Weights of a small mixture-of-experts language model, trained from scratch on English Wikipedia: 68.2M parameters, 64 SwiGLU neurons an expert.
Below are experts of layer 2 (counted from 0) of a mixture-of-experts language model. Rows are named router (the router's row for the expert), down (a neuron's output weights, with its number) and show model dimensions 336-391. Each number is 128 + 32 x the weight over its row's rms, rounded and kept within 0 to 255. Numbers have three digits each.
Before each expert's rows: a language model's description of what the expert responds to. This comes from a sample of Wikipedia text that the model never trained on.

# expert 26
What it handles: Closing equals signs of section headings (== Biography ==), plus common institutional nouns such as state, government, system, National, Division.
router:149181132145156101137115175128081128120137152171167147095114115170109175164090158093190032169138192138092141108163109118129110102119148130174085181121094061107143135076
down0:119103095153073136075115132127160142145029133164114085125147105115164145133142172140154133097094096130232099139112120099190175180136150162113155121170144064134103132146
down1:142128099131118105101084062087145122121098125097133126103068087111109090143084113021105132101113127144164091130068149146167154141186147101105156137115126131094136136128
down2:194145151088179119239098145149084124076129172147123140198109142158139132105139177150102128132129109136116161137121091149101152172098107109127105197143181104115095147125
down3:121144121166094159146058107098096138102142127168062140156116139153150142150127140117118128205113112168149147157128110136105146164125072162130086097102128137085125155172
down4:131102134125149146156133086107104169137112147131103084098174164132127120051136114109130091150162140152160047124139097084167118113123099111148090116116171156112075160112
down5:087100119103075198129129139177163116096155126091120211140155116090090174152092103063097076168111141168103088093175068113157135148104071097168129157086138080112160050152
down6:114142110112100082037108139109101067147090072116143136195107089095172126166149199095110120131094107124118123161061088103115191175112111146061063101157133154117086152106
down7:102143112124064066113173133111086165148074143154171130131104087104137144151145109122134132102093125146170136130129133136122139149145170079134132098121076143125154162087
down8:121121178123122158161113078172108107157211147110100172136089091133159189116145180115079098117155141145125136201172167095150119142105104118119122127130173114151103152106
down9:131147177130111110127142159114171150120105108055094157125110057143137167058100060081084119086064128124132042171141108112137132119133088141164146151133116151134139134140
down10:149130092139145128137061102130097147137147147090060114149043145143152145125144140186113149124098142147100124150102123165156116155143142118185119155093204148140107117166
down11:105155171126191106097110127144122117104185094127075123108076112124155114160155115101125117122117161108173119088160142079106135118093129171116151112108201078156197141093
down12:151141114093131170181174080135069144137095174160100097154119112110161166175123144101156070138171152122116107088127125085114118110111109148088076145096175083150183142091
down13:122110135152146134139133123140135126213160124111149120113147185075130136156054147150130169201121123082194105128163110113141157162193131103139111169146141094096091163100
down14:109094129098166140142149129144145078142087115153094124172064161095130145074147171112172107106121157133130122101094129167067133116138135140068134105141186090086153123176
down15:127150085138137171224166117130100096155123135192091172112127061137158114136067171173150123149116160130151131111113091083124112155053133155120175107107132091094096162136
down16:129110203146115080138077095149150151086091192113076121185149190117131084109136147121190157096159145162170128095131070167065169104055124132141170128097136130098115092149
down17:141120095170173124111115131195132127150123156162087179116133135118127148159103151203116143159147162189115132090040169163054091141126154143077122143108100107166100140126
down18:173153181123126110090197119092095087136139201103044207115138144155199114132106129116130095118131148085107180139159146136138124122104072152121039111161097091096127130128
down19:146132179188109093111148132126057126186103089133109193091080089120119204102163100110180152048109115121082172147161044105111174103116189122164122126166120125155131112122
down20:148079120128122165120138140090081060074090172126141084069157126137141101121117102143202107028134163146164137160081177106118134147085136178146109117136128118125155107134
down21:083119066119139141102145133126138114118148105098153176127116178149131097150157121093108059149126095155100156141125090151090150130172099098192152139154134176173115143119
down22:172170097154154152151135129102129144137160098131210083117124112134177139118163173084111171082098118149132109139159169103100151116153184164086148149149112131116153113149
down23:136097076148193136155115092077123124103056144076078140119112172117107083147146067145122116177163138217114107149151102136181202144134058094139143113158166095124095095186
down24:141086121129106138078139089167128086181123101100122082141170071148179075118103153137120168176168133135165201163100101169149141137144135105156101140141137064144110092039
down25:097086105104145163166178137082151114131099107087146130159143118092100118175132119130134156102155164160143112168123164060193153125169116144144127106104151096163157120185
down26:118144106151167140129117144079097083144148087114211138135108231175089115096071098173124176069133160113108096188183127080073143112098127118130129129096105150064104091187
down27:100119071155131149113090129160101123126082175098144115115153079132139159144161113126119133146186123183127089135139150162090133134144178176092125166141091106122158175154
down28:123133111109133149114097103138124137065167157136101126146179167127171194168117121131147126159180185147083064130194050095114128111095083086139101144089166147153115150161
down29:131084137146170112087100155101090147058149140091147126156106168099157142128129116068128124107157101134078163111135128163146133129169154096198100101133143136139091139118
down30:125139133112103120132125114142136114122094169124163116129138109149149080189132114129113116140185113128146119104105108154104099160102191191070117169198099126158109182106
down31:140091125097167148141187186124105141125141161147127124084144168055145165136157115130089160185100144149138068186078090168151149147133132156147198145127079089130137122128
down32:123146109097104119141100117135175145165078134086141178176167145138132080175145124108166150246124124165142153105132204127137137120112106085088080118166119157121119115104
down33:173160096061160114156134139119128078088159066138074110143117163083065132163115131109062083118159156155097072104149143114088113148077130169082094138112115107157126139117
down34:094132064148105154131119108143150148141089111066175077099139128152126163193141113104153162161156130116095185103091201127092114109158142114121127137113080129141189126119
down35:121129095106091137063135148143122138128111132109101127107128140186126160102084116142153133093152072115182115101161126083141134106102168119100119158155122117143139117114
down36:121126123130056142138177117088095115112032088134138057143119128109120153115121113090158159103092136158169090104141084130144135045180093112104176119081097115146167135172
down37:089116113102113107135128053104152124107121157088131152128149092105137110113155136143109160128142128125127131142110133136223111104108084139119136115149073189178127079087
down38:167144099145150190094171137072157066137155142144120137145064082101135164143156117103106157127058153151139120073114094132165158092160093131090105112199062152153106089097
down39:130171129141123111145159129118095148168141092096158113154172094108110118121128108068149070135139145113090163128167165170179075101123116169122088128116026197116165079156
down40:193078143116099086184121134125139180148062126170101087171195119132105134137151125071101146119154192101120146142153095150142127117113134074132148104140120073142123136128
down41:129117140138081168097093186089097182174148060089115150109123126179157137198131101111129111109138111158129099134111100105163186140167124088082165066132080133115146153081
down42:154122100104148112132143116166052116063114148114088083142072139077080187174118185127061091100153114126159109125161109084119089120055146103143094171174161093102111093104
down43:176169136107056124084133088095134129079134023111136133102128160147115120144133092084103119152086133160139138119184073184114094128161142121158130102122159139165150156150
down44:113123223130104122139099107160164166192134120101192091120051163158141140172121138134128125204090178078142095136154093137116083096135105147156162123104122137172128061166
down45:049127136085153168099149178136192104192133145122167160145151127076100116126154119140150101095143109156148098078128132097099193129115104107170132153191180181096123167040
down46:117153144116174200141095169101085150092139146102166159162078141157101125092113139060172124130107129157112146154135114169141130122143149104185145115108171105102126073062
down47:081050066077111093195105033133142089171087107137177126119126122098139134168158135117153168122126121126122109134122214167108128122132118162088091109087119145122152119140
down48:118155113158127109137105190107087072060104160180098125112155164179113091101111135106176043099106152161108186133119135113105098107115118117154062138165083085116111185124
down49:118137197188145084139103109091127158110145155112133196127091137124105091090106126167099145067185158148152104141128077092097129178138128212149078103161128180142158077152
down50:167063099132138170167128101114118115118143102120139160142075167123147105134121108140130136200093078137096123167140115140174160174091108111190197119112101134196123115130
down51:165138136145161181144118104078137127159110167111105110117086111160122085179113100149116178169107085139104122153105117162093139146164099109122160156129159183136097124177
down52:057081135160137126140159099153137105080154091163190090172176177107166138128178135124109138093179137119098160128180147107125122122150126105145120126112135182153120111125
down53:144153109089101068120184108099144104092086133086155112138117057149079107134120149123143177142107149090129117127067090121080139165147072110076135126108115083098173119070
down54:172100116136156124180140145118152154093121127203197117059192101093132057097179123194147153151143146125121049122206131100147164125175046156186127145135157130166121091159
down55:196065134132168205141068138137130139132076129122112157139088098127179129110155085129096090091075100120064157107071164135150126116138135128086111162119166145075139120153
down56:144131093046085084082126135100147099110120127116124176151126166101085139095146168103156197115110116100152122099120115149144149164105117112052133072148188145111140118077
down57:105128127103145128128114108106157159078100128160088129131135134077123153160136108182149114092161152191177108166158090087113124138153151188106095132187112100176093113077
down58:130141117090124111058088157131148138082171156128186142111101105105107136127091130195192139146134130142113128165091122138131126148099123149104149128163157105094184112146
down59:125150104079116156179126142149132101174164167179111112167103078159180116197121149152124115172188060119145160115161154084149087129142137127122188130134129080170132138172
down60:145129055112140102134096169145120052112184099138129169094091143172138174123112093076133065170122139098103116106165120123096153164131131062112176106121107201090156087126
down61:102094084143032104136164104141122138090076122139173095112153146174102148128157129090087126142141167142158081156138091102201144144120094166125151103116134125147167085142
down62:132117133126128117131097167135134132168068174087130080150127165090095104101128092140129149106135135074154164080128149138131124042105139122148159073107199151100137089143
down63:070156125148087120103088089108155111183086117112133156066127113104175092120087151117142178161132098118139139132147092130128073131091111158100131099147184152110100157117

# expert 34
What it handles: Single capital letters beginning names or abbreviations (W, L, Z), table column headers like GF and Goals, and occupation words like writer in lists.
router:147099093089087181106145144108098174127130149100121103143098160121100097081140138000128075148153134137077177123109115131133150095179066114174114098120136121130143111141
down0:102177111154145184157111110108152132127177141124201193148123154130094159108099169113121131072147198075144156141198098184122172138149111116135161163157067108119149112137
down1:121126102093129159171136109106138137141097111084151171081143095170136143095111125110147091163119173191075143144115173137181102169162188131093126083123143166161097111109
down2:144146158136157160113130133093098110135104146138128068110112089077128158135178134186114140117175094149139151166134144105105181076111084143059135122139151133180127107133
down3:175132078117101190128152078125146083131145128109101160162075117128118105124082103095143081175102144160105192115133145156095102140089131109129109140146129125132074168127
down4:134148121093204159139179128125126046165151133102152121117138072182177106187118172165123174161093117153065145086158122172104167088095179076139134178148121123105155159150
down5:105129116122125107108098123118124066127112136169122166176139117120133135154114098128108082150138105129184111150173108158140099155123101062162119113167087105124097113131
down6:104201139121152131166092166158146150092120139154113179133121234103118164143104102104090081189144123098133144167127163150127148169129119125172118093113108096128040116164
down7:202108132156127146132112183142155096140098108082122148163110094161114176140163128125104153143170070172106112135210154153154180137104104151133150117122050180133096110169
down8:072194110124130131111091155113122148143178143158169124199098102116092194145092166106120028162086119201136107126102044133081166141040085061126099157157104157166143195124
down9:134151170128139085110155116158118183136138148070157180121078116154170141174110157134088130130104118145155136072121074108124130133092143125112104133061144065127194141098
down10:134154172196137115127072109140170111137126124186141127157131171144083144136143057159171173134186125172127102093149099103094104116125151129095131129169155100114122104153
down11:125113093116093146140169132141102088139080096107123078120138152122124156151093112095107150144067121111168144137092151160140145090160220109115179108094164178130138180110
down12:150185130132127117046136093112113192146185135060068132131127127106081154083144094135149133146132203141098173116115178100153124114072168068102087153164140105165110189131
down13:096120164121112098069150123087127126144070122189118170145159108130129136069141167174083161094129146131197090191085137167116144121140125136170061066183113123131128104184
down14:075151114157184137129124094188056121148107130115138177128110114102118157146123149173120102120107140136148161098153084103111206159140109126169159140172144151154096104116
down15:127083134136098150129139159126049127095125184135102085105107207086127108107077126110107188145099137091174140148123135143154072108163142103156161094132099127065108231155
down16:110104114136144122157158167167125132156140097205179087101158107107148024058103124109139092118125150182112122037147154134129132146168150130110129128114099125119153110128
down17:125113161120155170114100108145162162182117114120092168149098135104120101151143104136125086127114141117126153095112090091196101132065128098111074103088201141129115117193
down18:137198104184133114153120134133196154144102146118126165126180088090158121151134065099100142117157115154125082096126125133089121143137146180146113149169118124097114085145
down19:119077134143148074140167136119115119122144108117042173157130120107132171117110085115118189089066127127067098134106164132147104108129164126109138116139123111150142085141
down20:139127136146143099148080162173130118105097176138180125152143109072141127053079163208130106180116128075132209099110166120155152126109117161091121126169123162084170148142
down21:165079103077133114128127111072108175145121117109147147136133126096117133134130110135064191077153131129091060193118124169164104171123126134169060077130112080107158140131
down22:071148142089096179182038079156128085133098116164123157113154124120108138082144071130103122113120209155123173186087070122104139149049113162119091137116149114159124082144
down23:109112192097083174147107131106158155155149131033096192164138156171101096130073112152150125064131164085159180075169185161093110102068091070067135121171079151093123129150
down24:139147127136202087143142160177119155063183121116168158141155183155149165074144148131087142122079106167150136094092133127069132134148069121113124109118133158136170102147
down25:124104113099099069132132089100143108117124117146147113152101121132130133113117120128071152100146129119127109086129157111109091126117141091148145138154111108124121073093
down26:145147148116134121157172139142052115157084149158138186141149125149118165107139200168150099147114176125160156082096170183138100112094090130186082184064134124149139149152
down27:137124092092178177093123104137087094106142126171116147238165101115126094097100075084101143110154148162126070092122131069134134094157134127191022091123133136177073132161
down28:098122127130161182120125126088113148124090170135161098080070151123120138125052069178115127143086086101128124111137166101126078104228135145120129140093155081172146183127
down29:150170110114166147071145167146134146090125137094099109143113101180109117118096109153142163134153160158127153168151116114147119116176100075122096099069110020115123059161
down30:065132083157085128080127155103175099133150079150138118129148106107099129107180092118146092147116105085117120128152135125110096138111186116163164094144062101139133093112
down31:098147086148089193138105109164108146097085133135113132114148149163090155115110153160165143109089167070108117095134141127128131113136077113147174104108135142181136129063
down32:182161140150119171136097132164140139124146146124109136136142179102138154110081128074152200135170136134201109148143134143102099105164167093124069138135116128197139095149
down33:144117108071149154179148157115078131127177122078154184151098153104139177131054137068143105099183127103120118179131094133045137140125105144160116115155210153160142152124
down34:173157109109128103094113162125091073060095112134099172109094162102150131161150088166094176098109104174117135119136073125131225066102157106146130100117115136106090132136
down35:161133152120160124183129131115125167144117127134118077155117094079167070139112135146108089113108103090146132091104208087199082113145113126159096114127164130126150060132
down36:118097089135127162171167157193164062133147183067130179210087145147035067123180151176069134132191105120161155127126120127099153124098091120112148083130106097145187097106
down37:172040153115171122125186106095112121188133158144130143140154175127129158120165096090101173073116100148143113131121156114154105149135123117179106115136116167153087167099
down38:082042140150141147121091079126145121099178127161121097131123103138070166098183134083114157145130126085115121125093142145152095138085115158114111119134163127142108109152
down39:154071109119161090151142060185121142067158180150131148113109160101107164152128130136190165128159091000153115146173185122089093207131108152141153146178150141082178107109
down40:100086096104099167115115130079095146163182150136121105111136149134151107146152126165197125132109158124127114085175119054079047096068137147149075139124128134138135177116
down41:130161133133096143118142103102136162123164127139205147123139158113141077153121166146098125096136107101120146151121116134087116175102101076170093133127157153097142152119
down42:050088109120154108136129145079173102093127107135112133113127080119144121146047130141116187145171143035172182120146132135155102092172091132123139194142130140119140139140
down43:179141180117119104158077171107058124121145181116084224148129154125140106155097156125138102204177154175135182121144183199127110139141164129163098096157058076164118153093
down44:166102139176117149164131161074144134162104169107110131136095179147191137143090174119101152142143123131138102133118111129073108119100192151135115114086157072131158150106
down45:148125154046099101113140143130111122172110113147171128119092153164134149144160102070126152119136103147199154170091135121101117129135162143135125116154160048109082066106
down46:143129078101160167127131171173149088067150152128110126133125128074106171129158107147156142141103069188081097171156106147162142133116108087094174134146127153122181144119
down47:018131092118089109118063137066114113117074105130114170136141177091110100162136136108142185166130133130077195135101112137205139184144120102126125178143172167132141095171
down48:180136088117157073116213140091125096136163140125148179162107149108096149118171109158142159071177116132133169129104141068119104107109140191163124140044120125092116089167
down49:107106106085180148141112157156163135159125125127144123040138130185126080162142140139102127146126053110092098142174161077128140165096102122165146159121116155165153081096
down50:206115114198127127172124137122162154099203116102134111134148079084113103118112170135101088175145148125095193147100086123119105142183157188103108149108060164173088086107
down51:150175169077104119131176146139169128079208143088115107164151138157107152102104163100133095196117161163079176107135123074121082142166166147099083117111160122069139113048
down52:137085147096131143073066135115082116095134243089137110180093077111181131151092142148161101134151153071119153178163089123122091095161018125138086123140147135127146129098
down53:193103102155193108177162169096117074128140068154134138139173081127155138114126136146155126165104080103153180112155185094110195148094078171125087058157109141154143090100
down54:153040147118145133182108112152104141113136136125116122121145118145159080095075096155086184146152127110110132128130185148164146086118141122092125128130191139160111078130
down55:135126133117103147141162098124093128173150142157091130111149114119167074119207102178063174184116116146119144117133151109127153081161154144208090134116164181137099037101
down56:140101092198151134126137144087107112138137146174111118177082134126131105117098086166116092114135153149153173151104163102103048132062121147124126139139121136094158179104
down57:187112199064127124192123118129185131140067120081146108125110168176102114149076151105072111091159144126093082150115193175129163163164085144107122136104125062161138165135
down58:110085103169102098166147141104082148132147118130123095146128130119175173157093141150148090126151095161115151143121156117136076127136101172149144110080198125134101146125
down59:091152162184184127137175178131092158050182087099090186131136142140109116117136079085123217142108178158135107126177134157174176146119196123136120155126142162136139162152
down60:085195100132074124166138129118137089111164099158081119076159085142118207128196144090203116169162104184107121076128139169169110127087133125087128130099133106154112129114
down61:136098081149171146148086131075158138137152143106134173131147106159072066124096149133154129112109138131130097116093083121135163091110214106118069141192117139126105099113
down62:144143073094098103093077130077172140130109116132130160139117122092141160147099102147101150139117144210184122095121113165132164148149115106106109109104094146090104169093
down63:155117106100088155146147158131116141116159080146110133139086130145181107167154150123192097076132164153140180174109078099067125118132134133103147181120155087158165134141

# expert 9
What it handles: Capitalized nation or party words like Democratic, California, Russian, Social, plus years and percentages in tables and citations.
router:099112146126157162140121192147115136129126183083109157140170102138101126085111165119071115100106114074127174149125130140161128137161100124160087134102138085166054144066
down0:117164123086037135108096143160088121146174091153087130118137122128125180081121170158102128167126103054114164150107174144137084123122143128065138107099133155058100114147
down1:128135112121100112135067086138129065110083100101131099078164158109100137130119182124114146150119137131168097160103157196140080112167141124133132094122078179168128091122
down2:078165110176086095138075131117171146185096146106073150113164140101115144128140137147108180132098140128117121191146095170102134117174191106102162183102148157139145139133
down3:127151111102167057106174110169185084082158152184126113162103108149138154125163113149063057148197144095101148092130125156130180048209091132159102143126112101115085119125
down4:165073127116173143094164151134089084080112095125133141053197147140088090124134130131173128149110078149104127077144106123117127156103149128127146154112081176105108106101
down5:135183139158108114087134133150078101173166092120197099134113142197136120149217107140108168120093050065122137057148159114059089106101079155029173126164131144118120126144
down6:105149111127130081124162089139165165120112135060042140148122169144105110186032146132142136159106118147110133164147149147129075152102138123130044129103152122162159101144
down7:173141140132184119047094129160092042127126154098092136166139154169080162090132166133129153059087157081175171094112098133136132139084101167117176142132180205102077071157
down8:130074130131053122151118114114136112135142156125070120141125095190134111179099148082125154179136217132143142151207117106105141076162132123162139167123111129148160145163
down9:209081100131232135138161114121098177073130151129135150171131099148134172137138073111111137133129116081125080132081146087068109106109135128151145103139176138130145175112
down10:111069145129182124206143156180120154081133132138134121127147119177153125119112126121113169127089098123120131145139139101093100097075107131076135116094113132090128088212
down11:139103100111104102167106093126097120079127071122138176145113171112143112092128115150120159121170119090162185116111099163142132149203104150125181086107178034091170094132
down12:121186162144221105125109118136115124131159136112126182192143124128164149097115142196100192128148111107085122124099143105123102175113124148121087075086158092090127173126
down13:099086121091191150130118125167123103155208155125122156136127107126158120116114118167157128143151133135087173079122114070156092106119133087113112067106130140093078117132
down14:165112136130128138142108077122153106103133121153124106191218151154120101130112135119104083078165173120106029132140117085118135125113108172119224156089113076154089125081
down15:128156156170186142124130153221147136144079159063108134127146112116111099119107130114155114135137102114143149127125134119109099138161162154170129204117141145100144233131
down16:106128180090108139131125154111166154152139093117181086111095111140187136111077119146141214150120098140103134125168147154092145133163127137164103133147069136186150147158
down17:142129129153178171129125167229137152121086096180140114079104065064103132152095089127129113184138159090127114114148151183136112130146076141103119142095100112088094155128
down18:075142167133138122132152102120025090153164076085079057103164158079151140114163106135156148155167182132090106168142174104127148159162129113102159143065131138119134114111
down19:122174133159097131146113115148123053167148119116097161130152133107159156120178111127150151149104107122177111064157138128185146113147123116092097101107115145120177158122
down20:064139086141084055199120181119163142129117130170166078150092139158117168165181126096137176132107123097120123160142141175125103138126113079096099093110137120110161109117
down21:146124091187091118116142097145084135115082106194109178152126118130138095152115123096155162074109144155156195165106115121137091095087170200124128138155121126142159144121
down22:139173093187095097150107137109153101139114129147120089111091161130099093184166126098138123091068108178110157103107129064179079183155064070164170114083145112176155088140
down23:159062140123168129127197144135139152129084133134163086060179131077110094087132112146105127116105135204092111145168115134135123084081101151157187109114152136144177109110
down24:134106134074091172120129086049121186072143100071115086186144092114138161126092142145159137062160135115137099145176154165101136094148116150194155133100150074104114110134
down25:151088086171136121177122108128153097171157159117148146119109095116117152094145082106161117096159164155117137139132103086110101161111127131173126100131133090146097164069
down26:054138145100169082048195120195102152168140123082176167075140157127156199107098142070118135230130086145182100141180085117195100165098120118136123124118169114164100161131
down27:107104120105168144147077130145146089170127116173110117107111120201165117172144118129184151125106182128078186058127150105103152107114157146082178175139122145154113096070
down28:174128152107158156162089091122111105105180157191110115129139132116138168134137116139097145141123135120128156120140104137124111112098147158182112132140121135090126075100
down29:128184075152055142122133148096171103181196156073067139112092135167116146120145091095149136130156107098130126098183148139156158074069137184077156148108112143070182147173
down30:106116121154121164164100196136071052166097123179116015118118166143092121147121148140138128162154151070116140085123125174104123092175174104121116142157103128164193120117
down31:127159145135121189098166098131154177122105171110167109144103137098105119132063163139080083184119167159075109126131152141157171160102150161135152143126095140147106081150
down32:096127145130098163133106117130111100157118116114061077119193173102134147145145108100139123107148119170159072165161103132147184171138120138128103119127174144172143159098
down33:100150110185123128122120143050139159119149080107175059174093126153108151138170153150174170134072172190092130119106160075143113133133130147112165131178153151147138101182
down34:167104094067155091121156155168119109153083127193137183133124068101126130114131135114100134097155094125096066062153074164092142150099128156158140108174142136115162092096
down35:125148081145096106150080151127135118168115102096214131113114167166156131166126068121117121165147111199116121123131180128153114168117102134121048109099130102156165138123
down36:104147114128143190189135158028125118097191122121121089186085173096142159120150174060109142208131117163078132143098116154089093149123183099156175123162119058124146134174
down37:108117097178141130116183168124133176117159130145218101149124176131113171166148152101123117111139120095059087164107110142178146109083141143096110124135175144139092099133
down38:159134108155130139123055077143096135102169089136150133111173146143169112158178076133132084128115145080091133065149128059102132109160168144084122110084123135169058087164
down39:154095201149087131147136098107145148080149109118076098130114163126131126152090106101109090160179136160123139119127126091124131125139085111152162088125062125120143121130
down40:087129152111112131123204122163182042083109207074130132170148087165171099122120102166164091166058131142134156100177156154183104147164157072199153124081136170099115089154
down41:104110113155087109116135135110153109176148099124138132119098126153149142060127139115134128147155125096104135112151053129109095102127055116131169113104168096077083153170
down42:152129173121148166116150129123129136125112116109132113118115136135099111157149170150155061097143090142106095140117056129090167108156122105123111171180159099129090126166
down43:122116159123123127076128095102146083130146188143159125155083133124123191084125164119135091139108103126152065078122109120162167181123118107076127146152142151078153135121
down44:095071119106088107082138179169101164116106115137119119182105089149156111068115125113146065145146185129195141176177110146097078106109154125055106115098141148198191117172
down45:092137108069151095061109175142118185082157116125155138124144155145143062153060121135116164105142119096162140124112123152193087119125162162129158155154133137151139127088
down46:118090079168103152090098140102156139136084116163135146154082140130150165103132110150123158138079130096111147068103155138150110068155163132137131135181110169122133109161
down47:162141158162086139141189157112120108137113130110126104146140093138143086115116108163135089093115142132162137104111032137157116167129099115173140136078134104135137110139
down48:139138169160112151193159097158151154050098126139065155173120136111130164058172121156146108170166102094187194116107157127128137133125107088103115126130075138119128150174
down49:126173134142121151121140130095131074122088139137105083135064141126123172127123173074061157101115156090220164091112170172152125152171122130105136121062129137134136087119
down50:128137133162168115119083170106135121136157147158068166135173164139131147175111081108152066100130089043132141143060145154117151094133094135109124129166114104165168081140
down51:157107190161120175113138182146089106137116128091143128089139186107089107139142089128121110194141115140095134088153178114132159139187144109154132126115106128180163167051
down52:101114086157105151074068151091133177152118135126128175121127098123098159151220048134132103128138205106117160115130142147090109169128126153107126101110140178126121133145
down53:100158142164120143099081122119125109102087096120172147165138125134149149153138121133144118157061198054143075145164119078187182126153127130076160158103206046084171185167
down54:095157093113046121108154157163100141130159170124134155093102114172115078122118065162182146167131099077079135087063143162164199172107092114121115131070196132117126119109
down55:140095066189077117119161130130159123115170092121168120187116160130123132095056120143158110094038124162138133130105113130088118084159106101115106163155153134178205119122
down56:107168081133138162133094085172201104151161101093149145113162118125123160161065073204158152157164137116120113111135150101165191147153120099132164160071137077107123087146
down57:139144105132148095130148180155128166101126137158191140140100143185053095077108148130105115112116103172105074180179176137104111143109094097107142113142117117123148131159
down58:138181126092069145110109139163110181123085143055131130123159091038104153152144105167148088159056131144128154171149172086152149111085132127068132212103122117070087171151
down59:092158115131102174131175132091207150101097114169134134109145104114140091141137138082071170179154118119135154161087112163130184122094148145116113115158128109051122093146
down60:145163139132139164095160096103169140111136137139170146156083149131178141144097142058154135135140125117156133120209186119118172112164149167085142141127094134110152094153
down61:161081119121184136097120180133110141103128213152097101086146128093090144106102199081138115164138114159221073104058171110110180182124167114120121178069159126107117132144
down62:172098134098070127105141167098157122086120094093109125103098160182157110186114180107082128109074149137124106098128099102071148092170221130146129083161104140087163185149
down63:117137107130053094118083097122095118100145104121143096179155152093109095112142083170123141125086095149087132104133101129166161153138161133117164126113164130097141100110